From a checkpoint of a small mixture-of-experts model trained on Wikipedia.
Size: width 160, 15.5M parameters.
Experts: 24 experts in each of 13 layers, 2 picks a token, a sigmoid router.
Training: a variant of SOAP for the experts, 251M tokens, 3837 steps.
Below are experts of layer 3 (counted from 0) of a mixture-of-experts language model. Rows are named router (the router's row for the expert), down (a neuron's output weights, with its number) and show model dimensions 0-159. Each number is 128 + 32 x the weight over its row's rms, rounded and kept within 0 to 255.
After each expert's rows: "comes before" lists some tokens at least twice as common just after its tokens as in all text. This comes from a sample of Wikipedia text that the model never trained on. Tokens count by the router's weight.

# expert 20
router [176 100 110 125 135 137 105  94 144 127 139 135 130 147 164 129  92 108 137  74  71 108 168 128 124  95  82 106 181 195 157 133 155 123  86 139 153 160 144 153 118 174 127 125  94  87  89 139 117 153  68  93 144 200 163 111  87 146 137 110 125  94  80 110 111 141 109 174 124  93 169  96 133  88  82  98 117  89 154 127 173 123 129 117 110 111 146 110 147 106  65 136 120  88  73 169 168 138 161  88 101 118 116 118 125 113 154 150 140 122 100  96 134 135 108 112 116  94 114 139 255 175 139 113 150 157 116  60 149 172  94 141  93 119  99 142 123  79 150 118 129  77 101 132 111 155 137  34 147 154 118 160 115 175 129 181 159 127 149 133]
down0 [123 122 144 191 109 141 140 127  74 138 137 117 130 126 103  66 111 129 127  54 132 141 161 147 113 108 165 115 173 131 138 144 129 107 110 117 181  96 100 155  71 136 139 121 133  97  89 150 122 143  78 119 150 172 122 103 176 122 195 105 112 158 118 116 142 131 203 112 149 136  97 117  61  97 114 117 158  87 137 136 137 163 151 159 104 103 115  72 110 105 127 142  91  90 108 167 102 187 150  53 106 160 205 197 121 127 123 138 156 169 140 109  83 133  86 131 136 119 119 136  27 169 136 119 106  96  96 101 122 177 114 135 118 135 114 118  92 139 152 111 176  97  35 119 123 197 169 108 128 160  55 133 140 159 161 179 107 125 167 129]
down1 [154  60 117 136 126 104 205  95 122 142 124 135 120 145 153 150  92 109 110 102  83 131 172 134  78 156 131 129 122 108 104 168  99 118 133 132 176 107 125 140 120 163  64 149 172 144 202 120 120 108 150 118 103  73 155 108 135 140 154 149 143 140  74 127  96 169 149 127 144  74  93 113 144 102 153 106 133  96 114 137 142 130  96 125  86 124  71  87 152 116 168 123 143 103 136 126 142 109 136 135 146 130 174  94  90 143 183 154 159  89 173 131  90 156 170 126  32 161 138 176  33 135  94 145 140 125 109 185  65 119 125 151 126 100 106  91 124 108 167 115 147 171 181 131 169 128 160 189  65  83 115 125 150 175  63 102 178 162 143 179]
down2 [105 143 116 121 111 104 115 105 161 117  77 149  86 110 135 146  84 102 109 157 115 134  91 103 126 115 109 129 109  70 116 133  94 131 133 102 140 130 143 161 140 153 170 144 107 122 137 106 118  69 140 102 104 128 149  93 112 110 154 124 135 113 113 137 139  85 183  50 176 131 114 165 121 156 169 118 145 132 137 119 115 119 177 125 113 152  97 125  76 170 146 114  91 174 140 152 103 113 115  92 158 158 139 205  83 183 122 146 107 123 145  79 127 147 133 115 171 109 167 152   0 126 119  87 113 111  95 169  86 108 177 131 153  93  96 152  89 116 100 170  47 165  79 112  83 121 128 129  85 106 175 110 158 116 107 187 107 123  88 123]
down3 [147 125 150 112 142 112 144 162 125 127 102 182 100 149 110 113 157 150 108 218 123  77 142 140 152  75 142 160 167 132  94 147 155 109 148 132 153 103 114 141 105 120 121 201 171 159  96 122 128 123  86 183 159 129 204 135 115  81 164 102 169 165 153 139 192 116 145 120  76 107 140 125 101 125 105 148 157 115 135 193 132 199 124 104 160 124 186 133 130  95 185 163  78 146 122  86  96  95 167 108  74 146 115  85 106 117 155 127 135 101  95 133 118 118  73 104 168 162 161 170  96 131  93 122 135 158 108 177 119 105 112 101  92 152 116 107 115  98 127  95 112 116 144 139 156 120 101 213 196 166  92 166 157 123 169  70 133 174 207 140]
comes before: "\n", "-", "|", "==", "The", "==="

# expert 21
router [146 130 106 120  97 154 101  74 165 123 165 135  78  95  74 158  70 155  89 122 170 125 160 144  81 105 128 133 129  96 105  97 151  84 146 107 172 115 141 114 145 116 114 152 141  93 130  87 185 148 148 105  99 113 151 151  61 139 135 131 142 144 122 129 107 119  83 128 139 168 161  62 199 120 143 116  89 141 160 150 156 142  92  67 144 132 158 102 113 146 156  93 154  86 117  66  88 146 118 164  89 108 107 127 111 103 134 127 117 144  94 148 113 178 138  47 148 164 139 138 235  84 140 109  93 149 133 121 143 137  92 173 118 102 109 174 122  88 205 182 139 132 122  64  81 139 181 131 106  87 154 143 160 100 110  46 120 156 125 160]
down0 [166 126 120 155 117 181 124 182  88 165 126 160  81 128  93  97 146 153 145 130 114 106  98 158  51 113 139 122 167 140 118 158  95 160 134  97  77 118 108 132 157 133 116 131  78 139  67 140 107 100 140 133 137 130 149 127 155 138 169 166 105 101 151 151 172 158  81 180 188  82 106 139 180 137 187  84 100  73 129 124 122 206 105 154 116 135 173 136 125  88  79 121 111 133 181 152  99 141 136 178 103 126 124  99 119 157 141 123 137 163  54 112 169  84 117 124 128 129 170  90 165 122  97 147 182  94 175 103 105  54  83 145 139 126  63 119 132 125 100 150 113 124 105 186 125  80 147  93 190 159 205 172 122 113  99 131  89 171 106 130]
down1 [169 113 149  88 154 106 160 113  99  86 150  94 100 160  76 121 163  97 135 103 156 135  93 124 155 124 147 184 113 109 141 120  94 111  79  89 132 125 152 135 129 113 124 166 180 149  50 157 162  92 140 145 149  96 155 103 187 113 114 166 133 198  65 136  78 131 168 124 147 114 154 166 105 145 180 188 193 128 114 172 151  91 156  80  90 163 118  82  96 101 135 103  89 122 194 129 107 147 106 115  88 101 108 181  62 101 177  68 116 156 143 141 122 188 140 139  73 124 105 137  93 124 138  78 124 145  93 131  93 172 113 176 134 114 120 134 102  95 167 151  74 124 145  38 127 151  99 162  93 122 100 119 146 151 114 156 106 124  84 135]
down2 [ 70 111  95 112 177 131 111 139 134 150  78 145 151 128 144 130 121  58 142 153 110 149 160  78 122 102  91 119 156 145 124 131  78  57 174 125  97 149 112  82  94 111 109 117  61 127 164 143  66  65 197 135 130 131 139 114  85 119 144 105  98  91 131 146 124 149 166 105 193 173 137 157 171 151 147 115 166 128  82 154 144 111 132 122 168 118  86 134 127 123 168 144 110 144 117 127 142 109 123 121 124 148 135 182 130 170  99 118 153 141 127 201  52 147 104 112 179 145 125 161  89 154 105 102 136 108 145 157 145 112 182 172 145 149 104  89 104  69 178 151 110  84 103  81 136 104 111  85  95 180 188 190 172 192 155 188 156  95 119 131]
down3 [120  89  67  78  92 114 113 142 111 161 127 121 134 140 214 119 121 108 119 128 143  96  70 149  79 131 135 116 118 132 142 101 130  99 118 133  51 159 168 105 166 149 125 134 109  61  86 163 151  98 165 132  73 149 122 105  90 117 130 114 146  87 153 139 127 122 106 110 107  87 114  97  84 168 113 102 108  84  54 118 141 144 125 185 176 109 135 119 132 192 138  79  61  85 153 106 170  73 163 152 120 165 148 108 139  96 190 191 140 121 183 113 124 114 121 132  82  87 143 192 193 126 119 144 155 155 159 100 126 115 127 146 125  97 116 125 175  82 129 165 101 115 109  94 125  92 133 163 156  76 119 132 143 120  97 100 144 152  24 110]
comes before: " the", " to", " by", " in", " a", " on"

# expert 17
router [146 100 121  97 101 157 149 157 157  89 164  91  90 129 111 125 138 198 187 188 129 122 128  63 145  96 108 115 105 135 117 171 146  95 157 128 121 150 112  77  96 142 149 115 152  98 122 147 144  85  72 108 162  97 125 117 150 144  65  75 122  96 193 161 119 133  89 103 128 103 128 110 134 123 112 132  99 136 121 114 111 130 170 150 145 145 110 116 155 110  85 138 148 121 126 152 101 138 118 144 129 155  55 172  82 123 141 118 169 115 139  77 102 123 134 137  98 174 121  70 255 127 117 142 154 151 186  93 171 158 173  99 144  83 158 133 104 176 112 109  96 167 148 136 123  67 144 126 136 101 139 121 143 126 101  42 126 104  66 139]
down0 [ 86 104 109 138  69 111 127  97 115 139 139 126  88 191 105 170 142 138  42 167  73 124 155 149 138 168 108 132 180  62 171 113 137 122 121 142 131 121  78 119 122 100 157  95 168 148 107 143  95 187 152 149 103 145 134  98 141 126 111 166  77 186  92 122 101 132 138 172 123 110 135 137 166 102 118 173  87  90 133 164 116 120  79  92 113 175 151 141  76 115 189 135 145  78 161  88 105 151 157 110 162 111 148 186  79 143 125 148 177  96 147 135 139  98 123 130  61 175  94 178 128  98 105 159 115 152 156 140 142  87 105  80  35 167 130 104 156 141 127 110  69 159 166 174 123 157 109  77 121 130  96 100 128  84 162 136 162  79 110 128]
down1 [173 111 163 129 127 184 167 123 122 109 216 119 152 151 119 101 118 128 165 104 113 109 129 113 175 132 101 126  67 116 166  94  71 117 180 178 123 185 165 125  91  80 158  65  93  99 130 161 113 140 141 159 111 177 102 161 164 125  89  70 204 112 107 164 105 135 133  76 121 171 108 187 125  55 138  98 108  50  80 148 132 169  88 132 101 133  86 105 106  93 120 111 185  87 132 124 112  71 134  94 141  89 137 121 142 111 180  87 135 161 127 155  96 102 110 165 121 152 203 134  88 171 113 123 129  91 117 141 101 166 137 160 122 137 116 107 103 145 104 123 107 122 127  90 148 136 122 170  76 115 128 211 124 139 109 154 132 109 125 155]
down2 [117 177 142 132 116 125  71 125 174 191 131 124 112 137  71  87 131 188 127 158 133 159 125 152 177 128 159 163 110 141 154 165 148 123 115 130  58 130 134  89 118 177 175 105 159 124 161 160 130 125  90 137 117  94 128 135 178 163 147  55 113 138 111 127  91 162  98 157 123 102 148 114 164  81 117 119 112 139  84 146 108 103 155 105 126 151 159  93 101 115 180 180 135 111 146 215 104  67 146 132 127  75 163 126 187 124  96 124 123 107 180 148 164 119 123 146  99 117 129  70  62 164 143 133 118 121 176 167 125 170 133 180 112 175 118 179  59  59 151  99 142 155 122 126 174 169 108  86 109 124 111 207 148 125 123 141  64 103 119 155]
down3 [219 110 102  64 199 139 102  82  97 172 152 109 168 122 170 109 207 150 181 117 111 101 189  75  50 110  97 148 147 124 104 113  98 135 128 133  73  63 109 106  93  29 148  71 128  73 104 124  81 111 135 154 121 100 127 117 120 129 145 121 129 107 161 183 140 154  88 135 122 115 108 145 121 120 157 149 147 156  95 110 123 107 103 157 106 108  91 139 113 116 116 118 175  94 125 122 111 112 152 119 174 148 111 166 154 164 148  98 125  98 147 153 150 166 106 138 138 138  80 104 197 165 132 100  92 107 103 111 115 126 181 132 129 160 185 141 128 107 162 145  82 121 148 129 126 168 152 160 152 161 160 137 157  36 143  78 110 144 139 118]
comes before: " |", "–", ")", ".", "0", "5"

# expert 14
router [205 138 113 119  93 128 142  59  69 118 136 142 109 145 122 160 113  94  94 182  73  73 148 139 137 103 131 131 116 162 102 138 117 104 122 138 115 166 101 121 102 108 103 129  89 132  98 140 141 177 175 122  88 133 127 174  69 139 133  84 134 138 141 107 121 105 117  86 144 144 131 152 138 128 118 108 122 138 193 203 120 116 103 150 146 116 148  86 101 107  92 135 115 144 150 150 123 141 108 134 164 133 130 107 124 167 160  94 186 140  78 143 169 124 124 107 110  94 142 115 229  73 133 181 132 137 185  52 148 118  70 144 178 130 154 104 200 140  66 153 147 145 146 106 140  88 112 159 147 115 103  99 142 102 128   6 104 136  97  66]
down0 [155 101 110 133 122  94  94  57 142  56 157 101  60  82 155 147 123 154 100 104  79 124 148 119 116 143 157 138 101  76 188 127  91 161  88  96 140 153  88 136 118 159  98 119 201 200 125 139 131 143  87 150 123 151 149 134 172 125 145 119 151 117  95 129 154 101 166 125 163  94  84  97  90  80 135 112 103 134 111 132  81  92 174 121  28 141 168 141 101 110 129  54  86 194  97 166 172 128  58 117 118 144 176 134 105 118 127 148 115 129 153  83 151  92  82 120 147 105 133 113 191 141 124  95  85 154 103 138 100 103 140 147  90 150 112 150  72 109 113 141 123 139  96 154 120  80 151  97  71 108 100 110 132  95  79 156 136  77 138 118]
down1 [188 148  82 105 132 182  72 165  88  78 161 141 110 113  77 137 100 114 137  97 147 111  84 141  72  96 150 161 145 117 130  96 133 138 148  69  77 185 115 154  40 140 157  97 167 105 171  68 163 118  97 157 158 137 104 138 112  84 116 110 187 124 111 115 154  52 177 101 102  68 160 156 157 153 127 128 115 164 118 121  73 103 139 190 110 143 154 160 113 108 111 120 176 118 120 138 112 115  91 110 197 152  92 139 105 159 121 127 157 100 126 168  91 118 185 111 124 111 102 142 108 101 133 141  68 128 162 149  85 154 171 100 121  68 129  95 152  51 125 138 164 104  97 125 136 137 133 107 134 112 119 113 100 111 125 159 141 160  50  87]
down2 [140 151  81 128 147 129  98 130 160 115 133 170 149 105 101  76  56  61 131 136 108 136 102  94 113 102 137  92  79 117 111 153 196 175 109 147 107  82 176 129  84 176 183 160 157 107 138 137 113 105  93 114 141 103 135 168 172 189 121 154 134 106 129 129 113 104 121 106 131 112 138 188 158 182  79 149 140 104 163 100 162 121 166 132  89 121 146 142 127 137 113 158 121 126 106 119 109 117 155 111 180 136 132 108 149 146  94 144 131 113 148 166 136 139 168 140 111 133 146  95 255 176 155 119 144 176 112  73  95 129 166 170 132 125 143 111 142 159 175 121 148 123 174 178 167  77  89  80 112 164 152 128 151 132 166 113 132  32 163 110]
down3 [137  74  55  89 129 152  79 117 157 136 121 172 141 102 154  89 146 171 116 142 150 156 103  88 153 131  72 164  59 190 158  63 153 146 148 161 109  99 165  99  69 155 141 114 141  89 146  68 152 125  74 111 167 158 147 130 127 139 128 119 102 125 117 117 104 143 188 117 105 168 172  91 126 140 157 167 149  80 126 152 125 137 151 187 154 136  67 145 127 146 104  84  98 137  95  90  90 137 154 150 137  83  95 145 143 149 118 127 169 138 131 141 111  45 109 161 150 124 131 145 192 175 142 129 171  89  81 190 144 102  87 149 110 152 146 138 170  96 116  57  88  86 131  97 140 112  85 163 162  91 134 114  97 170 163 167 117 177 125 120]
comes before: " the", " ", " a", " his", " an", " its"

# expert 18
router [136 117 113  85 160 138 166 109 110 172  60 104 160 127 163 129 137 186 159 119 122  81  62 119 114 122 101  91 108 102 141 158 157 203 139 174 103  84 148 105 159  94 142 106 113 106 140 146 168 128 177 130  91  90 103 126 114  97 165 171 100 129 178  79 133 146 104 143 177 133 131  83 110 116 103 105  83 113 111  88 156  97 130 121  95 158 121  99 111 160 105 142 133 123 139 123 122 140  87 149 133 121 140 123 112 117 112 174 108 146 142 192 115 148 108 144  96 122 127  71 244 109 145 136 115 146 193 150  87  95  97 130 118 105 111 120  90 160 114 152 134 110 159 121 192  56  93 146 157  63 107 165  85  35 143  89 141 196 158 163]
down0 [148 126 125  67 151 139 103 109 149 122 142 145  94 112 160 148 181 180 154 145 132 155 107 139 123  90 170 141 191 183 128 112  89 138  91 174 127  80 157 116  84  70 135  91 141 163  92  96 109 145 138 164 141 135 154 140  96  96 215  82 120 162 158 135  94  62 132 116 177  83 110  93 125 158 158 149 127  82 160 114  95 100  20 140  88 126 216 130 171 149 145  85 121  92 103 106 120 151 106 105 102 137 129 133 130  83  51 142 146  87 145  94 128 122 135  95 186 182 151 139 140 151 102 140 134 141 140 112 128 162 142 153 112 175 171  65 102 151  76 173  76 151 155 150  69 114 143  99 131 118 121 120  84 138 131 152 121 153 143 118]
down1 [155 167  90  90 160 174  88 198  52 114 154 164 129 123 190  80 112 114 163 142 108  81 128  81 109 167 151  92 141 148 114 140 135 130 168 117 106 131 143 167 102 116 123 168 109  95 112  66 124  76 116 171 119 160 112 131 107  78 146 162  63 157 155 100 106 102 152  83  63 137  96 123 152  98  91  68 148 129 142 177 208 176 169 140 118 160 131  62 126 113  87 120 152 142 160 134 148 137 118 136 117 134 115 166 156  95 130 107 141 116 113  83 110 106 116 100 116 138 115 110 130 123 152 110 108  99 157 167  86  82 211 165 151 111 168 136  82 110 100 102  93 124 164 129 141 111 175 132  68 184 137 145 148 134 137  89  79 202 101 108]
down2 [ 99 157 105 127 148 131 142  90 160 125 119 151 130  86  93 149  96 127  89 135 119 150 144 112 152 115 149 165 170  94  83 128  67 104 118 116  74 120  93 126 119 132 160 103 134 151 105 110 122 176 139  91  82 151  78 161 173 102 100 104 112 111 183 100 177  84 131  61 148 122 117 130 121 141 117 188 133 180 121  99 102 165 143 122 174 161 130 131 135 135 198 179 165 184 101 140 157 121 128 106 117 141 171  82  84 157  34  58 173 149 141  73 100 143 130 162 126 135 165  99 105 168 130 137 151 110  90 128  76 167 115 130  79  65 132 108  69 148  82  95 177 142 194 114 115  93  85 112 104 105 137 149 138 173 143  81 156 154 185 100]
down3 [ 79 166 142 122 214 100 146  79 163 162 101 103 174  84 118 170 108 139 160  98  95 136 159 131 115 106 135  84 120  90  93 163 118 157  64 117  93 128 147 233  90 119 136  83 152 163  93 129 114 104 140  93 165 121 129 147 138  80 220 180 146 188 137 144  96 141  92 172 198 185 160 146  95 125 122  97 125 125 164 108 153 127 125 103 114 174 120 160 103 129 167 140 153 119 103 168 125 137 181 117 100 122 141 122 171 137 135 121 108 112 176 130 104 161 110  80 170 112 105 161  89 176 146 109 148 131 132 180 158 159 115 129 111 104 146 112 131 200  90 109  79 141 122 152 135 168 176 168  86 153 141 128 160  92  96 125 142 150 155  71]
comes before: " ", "\n", " The", " In", " He", " It"

# expert 23
router [133 184 141 171 118 166 103 108 142 149 126  73 121 144 105  71 186 132  68  73 115  98 188  91 121 188 126 102 117 111  91 120 140  98  60 181  97 197 147 141 159  80 112 138  85 118  97 119  64 124 150 177 113 116  84 145 107 133  82 139 165 115 167 102 131 163  85  78 148 126 148 117 143 210 135 106 125 124 145 135 139 117 137 137 163 109 126  91 128 102 151 112 143  70 134  72 128 109 106 161 152 151 148 105 135 158 151 107 116 121 132 156 167  85 114  95 118 103  81 139 225  93  80 200 124  89 170 158 131  97  60 151 111 136 128 118 116  89 157 131 140 118 139 149 147  94 127  63 114 117 162 147 121  97 107  96 160 182 118 170]
down0 [ 70  90  97 174 130  97 163 157 115 177 124  93 117 119 100  98  67 133 140 174 110 102 163 143  92 115  88 157 125 176 179  73  87 187  77 153 132  56 106 109 135 148 129  62 146 130  90 113 110 151 184  83 131 134 108 169 173 127 128 100 119  92 218 140 145 130 120 147 108 113 143 142 121 129 117 174  62 119 161 141 110  89 174 162 155  72 160 161 140 173 133  78 145 145 105 117 152 153 144 102 113 137 119 139 167  92 147 182 142 128 113 133 153 122  93 152  95 123 121 166  98  81 159 129 161 132 133  49 132 101 102  99 125 140 151 131 144 142 154 124  81 113 122 123 194 142 102 220 175 138 169 108 146 122 120 128 169  67  97  98]
down1 [129 131 123  84 122  87 149 105 124 127 134 120  55  73 117  93  92  12 110 154 151  73 101  84 101 103 101 155 164 150 143 134 122  96 138 115 108 109 133  59 154 146  99 119 121  91  87 155 141  88  86 152 117 157 112 145 115  82 134 113 126 101  95 134 207 173 115 121 145 128 164 191 126 109  94  88 104 145 176 143 121 145 118 122 107  96  94 159 180 115 102 124 129 159 133 158 117 142 139 142 100 131 141  81  95 141 193 109 144 125 100 135 136  83 128 178 121 136 133 173 181 164  95 137 102 126 137 110 170 181 243 127 167  63 108 123 158 127 148 149 100 121  62 110 125 133 129 184  74 147 118 132  81 129 155  98 178 162 123 101]
down2 [ 80 138  76 102 135  92 144 120 154 118 169 206 131 117  71  95  78 149 185 154 121 157 121 166 196  91  77 142 150 154 151 204 131  81  86 150  66 148  86 177 165 107 141 136 113 146 108 114 165 131 167 183 120 196 143 158 121 121 181 121  82 137 161 133  84 155 122 149 173  90 143 112 116 108 115  92 137 106 182 117 132 123 188 134 126 104 157 134 171 189 139  98  82  97 146 172 114 143 130  72 187 105  85 128 143  96 130 151 129 149 141 145 128 123 115 164  84 114 144 157 182 103 131 198 114 148 113 110 166  85 115  89 154 123 175 147 127  83  98 191 125 115  92 134 142 127 139 151 117 154  88 118 161 112 126 110 127 112  92 194]
down3 [120 141 107 174 114  71  51 136  92 108 126 102  91 189  73 121  53  50 128 119 174 137  56 129 111  94  80 222 136  98 179 130 102 175 124 121 140 139 125 170 101 147 137 140 217 181 159 127 166 126 101 150 101  83 139 107 140 111 142 152 116 135 128 105 111 136 139 129  99 136 168 112 113 166 205 149  96 140 170 151  79 108 115 107 114 130 101 142 142 174  93  84 142  98 150 122 150 154  88 136 118  60 112 109 117 139 126  65 124 107 140 131 136 101 147 186 154 117 115 123 216 143 141 123 125 116 134 174  91 156 101 142 171 142 127 197 107 113 110 111 148  97  97 128 135 158  91 119 122 143 122  98 103 138  54 134 131 106 151 105]
comes before: " ", " and", " the", " he", " a", " which"

# expert 8
router [178 161  90 105 102  85 113  94 117 141 105 106 150 127 109 128 135  88 168 152 126 125 173 209 151 150 140  97 136 145 138 200 139 138 107  94 120 151 135 179 123 126 150 123  79  86 119  78 118 130 126 132  78 134 104 153  67  95 104 109 148 115 128 141 126 137  37 124 143 105 131  83 125 110 113  85 131 132 178  50 196 118  90 136 181  83 140 127 156 148 113 149 161  57 121 152 160  98  95 151 154 134 125  66 148  93 142 136  88 183 120 102 144  89 118 120  87 151 107 141 247 113 123  95 139 110 143 137 169 114 175  73 117 165 125 140 108 133 159 118 185 119 139 131  99 135 116  74 102 109 192 123 139 109 109 137 154  86  61 133]
down0 [ 99 128  61 233 158 143  97 164  68 106 173 140  77 120  95 128  86 125 195 175  39 145  96 146 134  85  89 131 115 106 130 154 113 141 107  96 123 142 127 133 125  34 137 106 175  64 135 174 158 111 136 162 179 155 132 176 184 175 140 129 150 116 193 146 104  69 127 156 101 137 121 114 128 154 106  97 173 147 173 112 115 124 168 163 135 163 150 112 101 110 119 138 104 163  91  87 137 190 158  98  87 169 105 130 106 111 137  95 169 161 136 152 124 175 149 106  79  98 167 128 110 126 127 178 151 132 161 138 127 142 111 101 115 143 145 110 137 119 100 153 146  60 121 121 162 141 172 110 123  99 143 138 173  86 160 134 147 143  94 155]
down1 [101 158 170 162 202 143  88 106 128  91 161 113 136 154 163 140 188 118 107  85  98 133 110  86  99 171 113 112 150  82 213 151 160 177 155 118 104 113 107 151 145 115  86 189 157 115 182 154  94 138 103 150 158 117 103 116  85 197 128 107 108  85 103 165 109 167 151 134  82 148 149 129 178 148 132 161 143 137 149 127  84 162 138 208 119  94 107 123 118  77 188 129 166  90 151 147  96  83 118 148 154 174 150 157 111 172 141 112  86 148  81  93 131 158  87  95 132 186 124 126 136 152  93 175 154 110 133 188 137  47 124 105 129  64 118 156 148 152 162  53 123 134 139 125  99  98 125 102 110 105 147 182 105 119 142 117 109 137 149 148]
down2 [194 138 124 145  79 194 111 197 141 139 120 146  99 105 144 110 153  94 163 137  64  97  83 115 128 151 150 116  96 154 123  87 164 151 135  85 104 129  94 134 140 118 153  87 109 159 139 179 151 125 174 118 134 143  83 126 151 180  97  93 120  54 182 103 132 142 100 181 150 102 168 107 104 161 115  62 114 113 125 140 105  86 102 139 124 137 157  81 142  87 137  75 157 115 127 140 123 162  97 110 151 139 143 140  99 127 169 134 180 148 117 187 154 156 145  28 134 124 168 111  80 110 119 162  97 211 124 104 183 137 161  80  72  88 169 133 118  82 170 150 103 109 121 168 112 116 129 191  56 140 140 140 130  96 131 118 157 163 117 130]
down3 [118 104 136  99 144  95 144  98  86 124 134 129 137 147  87 165 101 123 151 179 165 147 141 129 158 143 109 151 128 143  71 113 208 137 100 145 125 182 117 161 110 154 133 153 175 162 119 157 128 188 119 174 134 142  80 126  87 144 148 149 134 156 166 107  66 110 123 116 171 122 173 108 121 139 183  95 136 123  92 103 168 123 137 117 141  88  76  90 176 180 175 180 138  96 140 103 120 167 173  94 103 120  52 125 118  87 130 143 111 132  97 195  90 160 118 102 118 162 165 121  73  92 182 150 137 139 123  70 138 207 124 190 101 108 104  99 101  83 172  28 114 152 105 136 146  99  64 115 149 143 115 124 172  97 133 120 111 138 100  87]
comes before: "1", "2", "s", "3", "4", "5"

# expert 22
router [149 158 111 157  56 118 108 189 101 122 156 140 127 162  76 113  90 205 117  72 104  96  95 111 152 189 178 132 127 133 114 144 140 164 157  82 142 130 127 141 139  92 160 142 145 145  85 133  78 171 167 122 112 181 122 163 144 148 112 132 101  85 122 110 126 176  82 137 143 151 145  94 120 145 138 123 139 113 151 104 110 119 120 141 107  94 138 102 139 107 147 132 132 145 152  87 146  99 143 199 140 134 139 114 142 114 138 115 119 109 115 163  60 116 116  70 158 117 117 178 233  97  80 158 136 147 142 121 146 126  17 172 145 125  99 126 124 132  94  95 104 144 169 157  97 103  97 131  79 112 160  83 129  96  92  39  55 141  80 162]
down0 [224 129 164 166 129 121 153 145 123 121  87  85 164 133 118 142  61  60 164 124 130 118 140  50 119 142 148 151 146 139 113  65 155 160 112  83 165 144 123  42 119 106 141 123 181 138 122 124 109 167 119 128 120 140 117 150 147 146 143 104 140 134 196 160 145 196 130 136 160 105  96 193  96 129 135  64 128 132 130 116 162 108 126 130 115 109 126 117 181  93  78 147  97 118  77 108 126 104 156 161 146 104 159  75 145 120 111 133  88 126 138 159  91 168 103  81  38 170 142 159 168 140 159 116 163 132 110 113 124 169 187 147  67 104 109 117 125 175 115 141 131 122 158 166 139 148  72  91 108 132  90 138  73 129 153 199  98 134 157 162]
down1 [ 86 153 156 132 176  99 153  58 136  78  99 125 156  94 153  84 148 166 119 169 108 135 153 136 142 155 150 114  86 191 159 105 132 148 121 178  88 100 105 147  93  98 144 106  86 123 169 161 150  88 173 104  92  94 124 125  85 144 109 202 127  90 134 123 134 121 103 145 152 163 112  93 105 130 109 122 103 113 172 116 160 151 118 139 118 114  60 168  89 116  93 147 156 141 106 149 187 166  85 112 140  76 158  98 181  90 148 207 169 161 113 133 165 132 126 114 185 152 143 162 246 144 174 119 153 167 171 117 132 118 162 127 136 139  81 131 106  95 151 128  97  95 116 160 115 117  93 148  98  63 162 151  92  75 105  99  86 102 121 115]
down2 [ 98 190  98 158  68 135 136  53 183 115 223  63 112 143 119  90 113 173 146 148 132 128 117 133 161 131 108 165 125 169 137 134 133 124 138  65 155 106 105 128 159 126 131 109  96  96  73 150  96 139  92 135 145 209  94 138 170  99 121 167 164 160 106  84 124 174 138 130  97 133 115 144 101 131  41 121  94 157 127 114  91 124 144 168 127 125 109 171 145 107 108 126 132  88  73 150  83  69 121 158 137 163  84  95  95 141 109 129  87 168  87 101 126 113 149 152 105 152 140  98 176  82  70  99  98 101 117  97 185 141  86 109 145 168  71  75 136 130 117 113 110 124 136 103 162 129 103  58 125 111 122 122 130 127 116  74 155 113 191 155]
down3 [168 106 193 117 135 146 132 113 116 204  86 159 157 177  81 135 144 127 116 118 165 140  92 109 132 108 100 117 181  84  98 104 128 105 145 156 137  94 144 114 123 117 134 141 191 183 137 104 129 115  97 157 137  83 145 115 161 150 129 164 158  93 137 103 107 119 147  92 133 120 109 108  94 162 145  70 176  94 110  87 124 136  93  82 104 166  84 167  99 183  52  67 121 127 206  73 122 182 145 162 102  71 153  96 149 125 152  82 146 149  99 113 118 153 132 191 172 150 128  77 131 146 138 111 115 136 110 140 142 105 139 139 163 172 165 140 138 138 175 153  89 116  69 175 101  83  86  99 148  51 178 117 145 171 116 138 148  77  82 123]
comes before: "s", " and", " of", "ly", " to", " in"